config.yaml
d_shared_expert: 0
balance_bias: false
lr_router: 0.00224
head_dim: 64
vocab_size: 2364
norm: "rmsnorm"
norm_place: "pre"
parallel_block: false
init_std_qkv: 0.0234
init_std_down: 0.0
decay_shape: "linear"
batch_tokens: 65536
steps: 4285
Below are experts of layer 6 (counted from 0) of a mixture-of-experts language model. Rows are named gate (a neuron's input weights, with its number), up (a neuron's input weights, with its number) and show model dimensions 112-223. Each number is 50 + 10 x the weight over its row's rms, rounded and kept within 0 to 99.
Before each expert's rows: a language model's description of what the expert responds to. This comes from a sample of Wikipedia text that the model never trained on.

# expert 17
What it handles: Capital letters or first pieces starting a line, heading or name, often after a line break, like A(ugust), H(istory), I(RA).
gate0:56 36 67 76 45 56 45 46 44 64 47 50 48 40 50 43 63 51 46 41 38 54 58 71 83 52 56 46 33 54 48 41 48 47 64 38 43 55 44 50 64 50 52 58 51 44 44 59 49 34 42 51 58 67 66 37 48 36 54 43 39 41 52 52 41 45 46 49 46 57 52 39 62 45 37 54 37 65 63 51 48 36 64 39 58 61 52 70 36 47 45 38 41 33 51 60 43 38 46 58 54 53 41 66 58 40 55 59 62 69 51 54
up0:58 59 64 58 68 48 38 34 57 44 49 62 49 43 53 52 60 40 62 37 60 36 51 46 65 57 63 53 48 62 54 57 51 56 61 57 34 61 46 36 45 47 49 55 48 60 27 44 46 62 32 51 57 51 51 48 59 39 71 45 36 59 69 50 57 57 54 56 37 60 62 55 65 47 48 42 54 57 63 60 57 55 62 40 60 41 56 58 42 41 45 34 40 51 46 42 51 47 51 66 38 35 52 61 38 43 78 44 41 51 35 52
gate1:53 46 44 60 50 51 59 55 58 44 47 53 52 57 61 53 45 32 17 42 52 51 46 64 48 42 58 42 41 42 35 49 49 60 54 34 47 45 41 55 25 48 48 50 56 52 51 61 43 46 33 48 56 50 44 47 48 47 35 63 53 40 33 59 39 44 77 32 41 68 47 60 65 37 45 42 34 52 51 43 50 24 56 41 36 69 58 35 48 52 52 44 30 46 30 60 73 39 67 53 43 48 65 47 52 48 37 43 39 52 55 37
up1:51 50 52 31 50 40 66 53 46 43 52 71 58 43 43 21 43 60 57 57 39 40 38 49 53 38 44 29 57 37 48 54 44 33 51 52 51 51 61 55 62 52 58 74 66 59 67 52 55 42 55 50 41 45 66 52 63 70 56 52 54 45 61 64 44 60 30 51 45 39 29 37 68 65 44 50 68 43 52 65 48 62 51 61 60 51 42 55 55 46 55 70 71 43 68 58 65 37 30 31 67 64 40 53 55 49 59 44 56 53 70 55
gate2:48 40 47 45 48 46 53 40 46 49 41 74 55 59 48 49 40 49 46 50 45 50 50 57 50 42 48 55 46 49 38 55 59 51 21 65 69 30 55 40 57 35 33 56 21 34 73 50 42 52 43 48 48 44 44 64 57 70 53 53 64 32 39 39 44 50 48 49 53 53 63 53 50 60 55 49 42 43 50 47 70 50 48 65 44 57 37 37 64 33 60 68 36 36 41 51 45 61 58 26 59 53 47 61 47 81 33 57 35 43 52 44
up2:42 44 47 31 47 61 41 61 42 43 35 57 38 43 47 54 54 38 60 44 57 24 55 69 39 53 69 74 58 51 30 46 40 51 43 41 47 50 48 44 46 55 23 60 46 60 50 49 52 36 54 43 39 54 63 62 49 47 46 52 51 44 45 53 58 55 52 57 43 62 43 79 52 37 49 40 51 53 53 62 50 64 39 39 55 57 24 44 55 63 48 43 50 28 66 52 42 58 55 41 60 52 56 49 64 42 58 60 54 52 52 64

# expert 56
What it handles: Pieces of foreign, especially Asian, place and personal names after vowels, like Mi-y-azaki, Kazakhst-an, Egy-pt, plus capital initials S, W, P.
gate0:54 56 46 60 51 46 61 49 46 53 53 43 39 44 56 55 73 47 49 55 54 51 58 57 43 45 66 51 57 44 46 52 36 67 43 53 26 60 40 43 55 40 56 39 51 51 52 45 65 50 50 58 45 43 61 56 53 31 53 41 40 59 43 48 52 44 50 37 49 48 49 32 51 46 40 62 48 48 56 67 39 61 80 27 48 39 42 47 53 57 47 27 53 61 58 49 41 41 60 45 50 35 48 51 50 45 37 44 51 65 61 64
up0:58 35 57 57 61 57 57 33 37 41 49 48 60 54 35 43 48 53 42 57 40 62 62 22 51 30 68 39 52 47 54 62 53 49 43 72 28 60 40 40 34 33 53 53 49 56 69 35 48 42 53 42 55 48 31 39 66 51 53 54 43 36 52 53 52 40 48 53 41 38 53 39 55 49 48 41 53 52 52 46 51 51 72 52 51 55 32 50 61 41 39 49 58 41 70 61 31 58 50 42 50 56 47 60 59 59 37 31 46 60 64 67
gate1:50 63 61 55 54 46 71 57 58 61 58 55 42 48 49 25 30 52 58 50 57 64 45 45 49 47 52 30 57 57 29 44 48 47 50 57 62 48 51 49 60 55 48 45 33 39 38 50 51 65 49 50 49 67 41 59 62 49 50 48 50 71 37 62 45 64 68 41 36 52 56 53 37 55 51 51 54 51 70 47 50 56 64 34 47 38 67 50 45 49 62 35 65 45 58 47 39 62 62 51 60 40 51 37 60 67 35 61 84 55 53 61
up1:33 61 64 48 53 47 62 30 58 57 60 42 46 57 40 39 60 24 75 63 43 59 48 45 42 42 47 55 43 41 33 51 55 35 67 64 53 30 52 39 47 57 44 52 57 59 48 64 44 42 70 53 56 60 52 53 62 52 52 50 59 61 43 45 57 60 47 61 47 47 58 57 48 41 40 63 38 53 51 40 58 70 36 42 56 49 44 50 72 67 46 45 68 35 60 46 58 50 47 55 43 35 49 53 52 62 38 54 43 33 55 49
gate2:48 67 79 37 51 42 65 42 53 51 53 59 47 27 56 67 46 41 58 45 46 59 61 47 47 49 74 49 36 56 57 56 56 60 41 58 50 55 63 40 40 73 69 53 47 61 65 46 66 34 43 50 36 55 29 49 56 41 53 52 59 37 55 54 48 56 58 44 53 41 55 69 40 60 56 44 45 54 51 50 54 54 69 26 68 45 45 56 52 35 43 37 46 68 54 46 61 57 29 49 60 59 45 47 42 57 49 47 32 45 35 48
up2:41 47 37 34 42 48 51 69 52 59 41 41 57 45 65 48 31 33 65 61 51 65 37 53 56 47 50 73 57 36 52 70 61 63 48 49 59 48 32 41 66 52 43 49 63 53 49 68 53 38 47 43 35 36 56 54 55 58 43 63 35 56 57 57 72 71 43 43 53 49 49 47 47 59 51 46 53 58 50 47 60 46 54 42 58 64 49 52 57 28 43 45 69 62 60 39 54 65 42 55 51 51 69 46 30 66 47 61 51 57 60 44

# expert 40
What it handles: Short consonant pieces inside words such as c, r, s, pr, cl, tr, as in Bit-c-oin, seg-reg-ated, probos-c-idean.
gate0:51 57 52 30 51 32 47 58 58 46 53 40 65 52 47 54 41 49 43 55 61 69 61 38 44 43 51 59 62 52 55 53 47 37 35 65 48 53 55 40 66 68 26 49 33 51 37 60 69 45 43 50 56 57 44 57 57 53 47 50 49 43 51 55 43 38 48 48 57 45 47 47 44 59 75 45 64 56 41 56 49 63 52 48 64 54 42 62 52 23 45 49 43 50 42 53 12 51 68 76 64 67 51 54 45 35 52 44 64 58 61 74
up0:41 61 42 36 74 60 18 71 53 31 65 50 42 50 46 44 55 53 61 32 65 60 65 60 42 48 63 53 43 40 35 39 32 48 51 48 45 50 43 38 37 65 50 49 45 60 43 46 62 44 53 46 53 58 47 39 53 49 49 55 48 48 53 63 54 59 37 33 40 39 48 34 48 59 51 53 51 48 62 43 49 38 54 32 34 46 52 50 49 61 49 39 63 46 42 34 28 49 34 60 43 55 57 48 44 76 66 45 56 44 47 49
gate1:62 41 58 47 39 48 56 62 37 63 39 35 51 32 45 47 46 32 55 46 56 52 51 55 45 47 58 58 45 48 72 64 54 43 68 63 27 56 53 38 51 48 53 50 44 45 36 41 61 68 48 52 62 35 43 65 37 63 63 63 42 58 56 51 66 53 58 61 50 39 43 53 54 58 52 51 62 49 38 49 46 41 45 40 86 23 42 33 44 34 59 53 35 64 51 36 58 33 39 47 55 56 51 51 32 49 75 57 52 37 62 47
up1:56 57 44 69 56 40 47 26 43 58 43 54 54 46 40 60 44 50 47 50 32 43 35 60 47 57 50 35 38 42 36 51 57 62 59 45 64 35 73 55 57 84 44 53 39 50 39 32 50 71 56 53 43 58 40 59 66 44 61 43 63 55 46 63 43 56 49 52 49 53 61 60 69 40 48 57 53 39 48 55 65 52 45 48 58 49 64 49 49 66 63 52 49 53 50 42 69 51 66 36 28 36 57 43 48 52 58 39 48 52 50 59
gate2:56 47 44 48 51 53 50 73 62 54 51 59 68 49 59 45 49 54 38 37 57 50 52 51 57 50 48 40 62 42 44 55 51 51 53 59 37 43 42 62 34 60 40 44 58 45 51 39 58 56 52 61 48 41 57 56 51 51 55 36 29 37 40 53 49 53 57 70 63 47 56 28 56 41 48 48 54 63 44 61 47 63 52 53 67 37 49 63 60 26 41 57 34 57 53 47 44 57 44 29 51 37 47 38 46 47 55 45 72 40 47 45
up2:49 50 32 61 35 50 43 60 47 51 63 31 33 54 60 55 54 74 52 52 50 56 61 49 45 48 41 48 57 57 46 44 49 39 60 46 52 49 45 55 41 43 49 47 54 56 34 63 39 47 54 52 46 53 51 41 59 54 51 63 48 51 53 46 46 68 49 49 57 56 55 50 57 49 50 48 50 19 66 49 55 53 46 47 50 43 69 64 39 51 60 35 52 50 58 58 42 56 57 38 47 50 44 35 57 45 40 54 52 41 44 51

# expert 41
What it handles: Word and name pieces after a capital or short start, like Ak-sh-ak, K-ore-a, Q-at-ari, Polyphag-a, in foreign names and sciences.
gate0:66 36 44 52 65 49 59 48 60 54 62 61 58 29 43 39 44 50 51 61 67 57 44 48 45 45 59 52 53 46 54 56 42 58 47 46 60 44 53 27 66 35 49 51 35 30 71 56 26 55 51 58 52 47 42 58 51 57 51 47 40 48 53 50 48 50 61 36 66 58 48 55 64 42 39 54 52 40 54 57 47 55 54 54 48 58 58 62 59 62 49 43 56 40 54 58 31 38 49 57 57 45 47 36 69 53 21 53 66 44 29 50
up0:50 56 35 48 49 48 35 53 54 46 32 60 54 47 60 50 50 51 42 43 45 24 52 42 33 62 40 69 55 47 57 61 64 37 35 37 34 64 41 34 45 50 50 40 48 51 47 48 48 52 51 41 52 34 50 68 44 46 52 50 63 39 41 49 58 49 46 52 62 56 56 49 47 34 47 42 53 35 53 29 43 29 60 43 53 55 52 61 46 55 57 60 23 52 59 34 56 52 47 45 47 38 70 37 40 38 40 42 43 69 60 50
gate1:59 56 44 61 40 52 39 39 55 62 65 54 49 57 63 53 55 52 26 52 57 41 62 55 64 66 68 42 48 53 49 44 57 56 53 56 62 61 47 56 50 52 45 56 40 48 41 59 40 58 44 55 68 47 41 64 49 25 63 43 61 57 51 44 65 47 75 62 44 37 46 33 56 49 41 52 46 36 55 42 53 50 62 46 54 44 57 60 62 55 39 36 39 45 50 57 40 58 48 42 43 38 37 50 43 43 48 45 49 60 51 68
up1:49 41 64 75 66 43 43 25 62 37 43 62 41 42 55 50 58 62 46 56 48 42 33 55 42 51 51 66 43 41 38 51 60 42 52 41 48 53 56 59 61 52 66 55 61 54 41 50 28 52 45 56 39 62 65 81 47 24 64 30 41 58 46 48 46 54 63 66 45 35 64 60 50 43 45 50 55 50 44 43 50 54 55 46 48 60 44 53 42 53 30 55 55 59 48 54 41 49 61 60 54 55 61 44 76 36 55 51 65 66 57 64
gate2:51 58 57 50 46 58 32 53 60 53 46 56 62 48 49 60 46 55 44 43 56 67 42 41 60 58 54 54 49 50 46 56 42 76 41 45 55 56 52 35 55 51 62 38 53 52 42 47 31 66 54 65 38 55 22 59 57 64 50 36 53 52 52 26 64 53 42 51 52 77 56 56 46 49 48 67 34 60 40 64 64 49 56 46 54 50 48 55 69 40 59 21 75 55 41 49 41 63 54 46 56 34 55 44 36 38 36 51 67 57 44 61
up2:46 66 54 50 56 46 38 41 55 41 36 53 49 44 44 65 45 55 55 43 51 65 52 29 43 70 60 40 45 60 45 46 42 68 30 30 60 54 56 31 55 47 50 28 55 60 32 42 28 76 39 51 46 60 39 49 55 63 47 46 50 60 59 34 46 50 44 43 49 63 53 62 39 57 47 50 36 66 48 46 47 36 45 56 41 59 56 49 47 53 44 35 73 57 27 43 56 64 56 40 58 43 48 39 58 32 41 49 62 52 43 48

# expert 51
What it handles: Single first letters of words or names after the, of, or pipes, such as l in lost, C, N, P.
gate0:48 53 61 49 58 59 40 56 51 30 51 48 64 61 71 45 44 53 70 53 48 33 65 34 53 55 50 48 60 54 56 51 35 46 47 57 33 46 64 40 37 53 47 47 53 34 52 41 58 63 65 48 46 52 55 71 64 44 57 57 49 40 53 39 54 54 43 34 41 41 41 62 51 60 48 43 41 60 63 63 53 75 44 38 37 52 51 54 38 54 27 57 39 51 45 26 53 53 68 54 42 49 66 50 53 72 44 47 40 63 31 51
up0:52 45 54 47 52 46 65 47 59 48 47 57 56 57 74 65 51 36 55 49 51 53 45 49 62 52 51 55 52 54 56 54 40 44 39 58 49 43 61 34 54 51 46 59 31 39 50 58 41 53 46 49 53 46 42 45 51 44 52 54 46 24 57 55 37 53 34 57 52 45 54 64 45 60 46 38 34 57 64 57 56 69 45 49 27 68 60 52 57 65 37 38 46 60 41 42 48 48 58 48 46 48 55 53 33 55 29 67 40 57 39 55
gate1:29 49 57 33 46 51 37 42 47 49 49 44 56 55 44 60 35 42 49 65 45 53 36 40 70 62 54 75 57 45 48 54 58 44 46 58 33 51 52 64 74 38 56 50 51 47 54 47 38 44 38 61 56 49 57 44 30 40 48 59 42 38 66 66 50 54 46 45 48 29 37 41 50 70 50 50 48 51 48 51 66 43 49 39 46 60 45 74 48 62 30 41 59 45 48 43 20 38 40 63 54 60 59 50 37 67 40 66 44 37 43 55
up1:45 37 62 48 67 46 43 47 56 60 44 61 46 44 37 61 43 37 34 64 53 46 50 53 64 49 56 54 31 31 64 56 51 35 54 49 53 63 40 39 58 34 53 47 51 32 75 52 61 51 60 42 45 47 49 53 50 32 69 45 50 44 47 53 50 50 57 36 40 45 56 46 54 55 33 50 45 64 55 57 54 46 45 39 48 40 45 43 57 55 48 59 48 30 58 52 60 62 38 58 48 64 63 52 56 62 61 41 44 54 53 68
gate2:56 56 74 53 49 48 55 51 52 51 43 37 48 57 75 45 70 46 57 63 57 54 54 53 62 60 45 65 36 50 54 63 65 42 78 47 46 62 30 38 60 47 39 50 58 48 40 45 70 47 55 50 43 47 32 68 46 08 45 24 41 47 44 46 58 59 61 67 52 49 40 53 56 57 44 68 46 38 50 52 40 51 35 38 68 65 32 59 48 53 42 49 47 56 37 54 47 55 51 47 29 47 44 56 53 38 54 49 55 66 38 54
up2:45 43 41 36 38 40 54 72 41 55 52 43 56 35 59 26 39 40 44 57 56 65 48 46 29 58 46 71 51 63 66 71 60 52 52 69 48 57 58 53 53 46 57 53 66 48 65 61 59 34 68 51 43 46 47 40 56 70 48 57 42 44 35 56 51 68 36 39 43 61 39 40 55 67 37 54 57 41 47 53 50 60 55 36 51 63 49 55 52 42 46 47 58 55 52 54 37 35 44 65 30 57 50 69 43 46 50 67 41 37 57 47

# expert 4
What it handles: Section heading == marks and mid-word pieces such as ion, un, ction in regions, names and verbs (reg-ion, condu-cted, Ch-un).
gate0:37 58 57 65 49 23 53 32 44 57 51 44 51 28 50 42 32 50 32 52 67 60 33 53 66 43 41 45 47 62 41 59 38 38 54 72 50 63 36 30 33 34 43 50 49 60 53 50 33 47 74 51 51 64 44 34 51 45 28 38 53 44 63 46 53 35 53 42 51 66 52 61 40 47 35 59 40 41 40 55 59 48 38 51 52 55 72 52 42 51 64 53 47 43 44 38 45 55 72 67 34 62 42 36 61 52 51 50 53 50 50 44
up0:46 53 52 51 52 59 46 60 52 55 53 36 41 67 52 55 51 27 56 47 58 28 49 41 43 46 34 53 31 47 61 49 37 32 46 31 49 47 60 41 40 56 75 49 49 42 55 45 39 59 55 52 51 44 50 62 45 57 43 57 52 51 42 55 42 54 47 39 36 59 52 56 32 49 51 64 52 55 55 58 56 68 60 37 53 58 53 53 55 61 45 56 45 53 46 56 57 48 34 61 54 48 30 36 39 49 61 45 41 58 43 59
gate1:49 34 49 52 46 55 36 53 46 43 55 63 68 44 39 59 57 49 53 31 48 71 38 51 47 61 56 68 60 68 60 44 48 52 45 63 50 52 33 43 58 40 56 69 55 40 58 69 41 39 52 72 59 48 55 50 53 42 47 42 40 55 46 42 50 54 43 58 36 48 29 51 39 60 62 51 49 50 53 58 47 56 55 52 45 66 51 52 63 33 54 55 62 67 56 53 44 47 49 58 30 40 47 45 40 58 37 44 55 45 35 53
up1:54 46 34 42 65 50 54 47 56 51 54 40 58 49 66 37 62 47 54 58 71 50 61 65 49 39 60 65 57 50 72 51 55 42 27 37 38 55 35 50 54 48 48 57 50 67 55 57 62 46 71 26 33 60 66 45 60 62 46 46 53 48 61 41 61 53 65 53 65 57 67 35 43 46 50 57 64 57 47 42 48 51 57 48 46 73 42 48 47 50 53 68 52 36 67 40 52 51 43 42 62 41 60 44 39 72 57 50 67 48 47 50
gate2:51 44 36 37 52 45 49 44 49 49 48 39 54 57 57 53 49 42 54 50 36 41 56 52 65 53 66 48 32 43 63 43 35 66 51 65 35 45 43 46 40 41 56 52 45 66 56 50 58 62 47 55 61 63 56 44 48 66 52 41 69 39 68 50 59 49 43 57 57 40 49 36 65 45 53 69 63 61 37 64 49 56 57 47 54 51 47 61 43 48 45 50 48 41 50 60 48 36 44 51 60 60 52 66 43 62 33 41 49 47 55 60
up2:40 51 27 55 41 52 55 55 44 47 49 50 49 63 54 61 51 57 45 51 46 37 51 63 55 42 58 60 28 51 49 40 33 59 51 59 47 42 43 47 57 50 46 54 51 51 53 64 51 72 62 55 35 51 61 60 40 52 51 48 60 45 60 51 41 58 60 50 44 22 54 49 54 56 52 68 78 59 52 54 44 60 71 44 49 49 27 59 44 44 43 38 48 41 62 44 65 37 47 38 46 49 45 55 40 68 26 42 39 33 48 58

# expert 60
What it handles: Single letters or short pieces continuing a word after its opening, e.g. It, Circuit, serious, widely, cultural, Something.
gate0:65 49 47 42 66 47 54 62 43 48 59 55 55 63 53 45 58 57 45 47 41 24 50 45 61 50 28 61 44 51 36 47 51 54 49 46 41 46 46 39 52 59 47 61 54 73 72 52 52 37 47 62 59 45 54 63 50 66 33 43 38 40 50 57 47 40 69 69 45 54 50 34 52 53 54 42 53 40 65 55 50 56 53 65 70 61 43 63 50 46 54 49 49 50 50 57 56 46 31 56 62 51 61 45 35 39 48 57 47 56 64 60
up0:57 29 66 65 52 47 30 44 43 48 40 59 53 51 51 51 52 47 43 47 56 61 47 42 52 73 53 59 51 62 57 44 48 34 35 60 63 61 54 67 47 56 41 62 51 34 30 40 43 49 39 50 52 47 28 62 52 58 69 39 64 51 42 36 59 59 52 48 49 45 62 35 38 35 51 54 39 52 44 60 46 56 41 53 40 52 57 43 52 53 35 39 56 47 34 62 50 39 41 63 46 48 69 31 55 47 55 40 49 57 51 41
gate1:47 59 65 28 53 57 56 32 52 51 38 55 56 59 36 67 60 70 46 51 67 49 22 66 49 31 50 46 60 47 41 52 58 39 31 38 55 51 55 55 50 45 67 30 30 52 58 33 44 57 38 47 55 63 43 48 52 38 61 50 39 47 49 39 55 43 53 55 55 57 39 38 47 54 47 60 50 55 49 49 41 47 53 42 54 56 60 45 38 44 51 45 53 55 30 44 60 51 25 55 50 46 59 33 41 51 52 42 39 59 49 49
up1:54 41 54 61 54 47 48 49 36 60 35 51 80 51 38 48 43 42 23 63 39 52 53 33 62 47 54 57 51 67 68 64 69 62 49 42 47 41 40 69 71 37 49 31 58 52 55 49 48 47 48 37 58 55 50 57 45 49 60 50 48 42 48 50 57 51 50 53 50 71 44 37 64 45 44 55 47 49 53 52 62 49 57 50 47 37 52 59 47 61 30 46 49 54 46 50 56 41 45 48 44 34 34 47 57 61 53 60 51 44 54 48
gate2:58 57 62 49 33 58 53 52 55 58 47 57 60 44 51 57 38 45 47 63 54 35 35 36 44 57 54 47 52 51 74 51 70 47 54 55 58 56 46 52 46 35 61 54 77 66 55 47 70 48 55 46 70 45 48 72 53 57 49 55 35 49 64 44 62 41 68 59 49 61 33 56 60 44 57 47 80 30 49 35 56 51 54 49 54 44 52 68 59 58 44 43 55 62 61 45 57 42 37 46 49 51 52 46 30 49 59 58 43 39 44 55
up2:36 56 62 39 51 47 61 53 40 62 48 50 39 45 63 70 47 46 49 57 56 43 58 66 41 54 38 36 53 34 28 34 37 66 56 46 40 62 44 48 50 43 44 60 62 54 41 65 45 66 52 46 67 53 61 53 52 45 52 55 57 63 55 39 35 50 61 49 32 66 42 70 43 46 48 47 65 53 66 62 54 49 56 42 29 53 39 48 45 44 48 41 71 59 47 45 64 45 61 45 49 58 40 45 37 37 42 46 46 50 51 42

# expert 20
What it handles: Ordinal words like first, second, third, high, and pieces after F or f like f-air, f-ight, F-all; also plural endings.
gate0:48 43 72 60 55 35 35 59 50 40 54 42 40 46 51 53 82 70 41 31 52 39 50 43 44 31 41 40 59 55 45 69 33 47 61 54 58 58 52 61 47 45 40 42 52 59 65 46 59 64 62 51 35 31 65 59 56 47 42 45 58 46 50 51 54 45 46 55 60 43 54 64 33 48 74 48 46 49 49 40 43 51 42 43 38 55 46 47 32 49 47 64 62 62 48 42 43 47 48 40 45 54 44 49 44 44 49 46 42 41 56 59
up0:30 52 33 49 59 38 58 37 44 48 57 43 36 55 55 48 30 36 63 61 59 24 58 61 57 56 59 41 40 57 36 53 45 45 38 47 35 28 53 52 33 49 62 48 35 51 34 46 48 48 60 52 56 66 52 44 23 56 44 59 50 54 58 74 44 52 55 47 48 29 44 43 48 55 43 43 33 56 48 47 51 38 41 55 40 49 64 55 54 62 52 49 45 39 58 44 50 58 35 55 61 45 66 63 53 55 47 53 38 70 29 47
gate1:56 51 56 46 62 55 42 55 67 67 45 35 51 61 58 46 63 24 50 47 51 47 61 36 50 47 51 49 71 49 50 43 66 35 59 36 46 61 55 33 49 58 45 49 57 47 52 57 46 49 43 43 51 40 46 47 56 50 43 32 35 70 50 43 51 62 53 51 55 64 36 63 05 58 66 49 61 37 63 54 64 57 50 39 58 46 56 50 62 43 38 09 49 49 55 25 52 47 50 45 47 57 52 55 36 38 56 56 52 45 61 50
up1:51 51 49 64 60 54 53 42 40 40 34 49 44 56 49 30 48 59 40 48 47 47 34 44 36 49 50 59 30 49 40 70 46 32 43 47 35 54 51 57 56 59 57 57 43 66 53 61 52 48 52 66 58 36 69 71 48 36 44 58 40 41 42 47 50 28 49 60 45 40 40 41 69 45 42 53 43 56 40 40 63 53 57 62 43 59 51 54 59 62 67 36 40 50 60 66 50 48 59 49 42 35 15 48 60 53 43 41 53 53 42 57
gate2:56 42 46 31 46 47 41 64 30 44 62 44 48 64 59 59 43 65 64 53 42 52 58 58 44 29 50 51 38 38 38 55 72 52 74 53 43 55 52 47 44 48 51 46 58 27 55 45 45 38 42 58 50 45 49 54 60 59 46 45 42 49 51 34 45 60 41 48 55 46 54 55 57 56 33 53 57 53 53 18 61 56 54 42 44 52 62 52 39 58 47 55 44 62 47 67 45 55 41 58 58 44 42 22 56 44 27 55 61 58 55 38
up2:46 45 50 43 23 51 57 53 47 55 44 55 44 39 58 41 49 76 38 33 53 51 54 61 53 47 61 66 55 46 44 47 41 55 47 55 52 50 65 63 45 51 54 34 43 52 40 46 61 28 55 48 58 30 39 49 68 46 41 41 61 56 54 58 36 59 39 52 67 41 37 52 54 44 41 35 42 51 51 60 38 53 59 46 63 48 66 62 56 56 44 37 52 65 67 58 44 40 53 36 43 43 66 55 42 53 41 54 43 39 52 41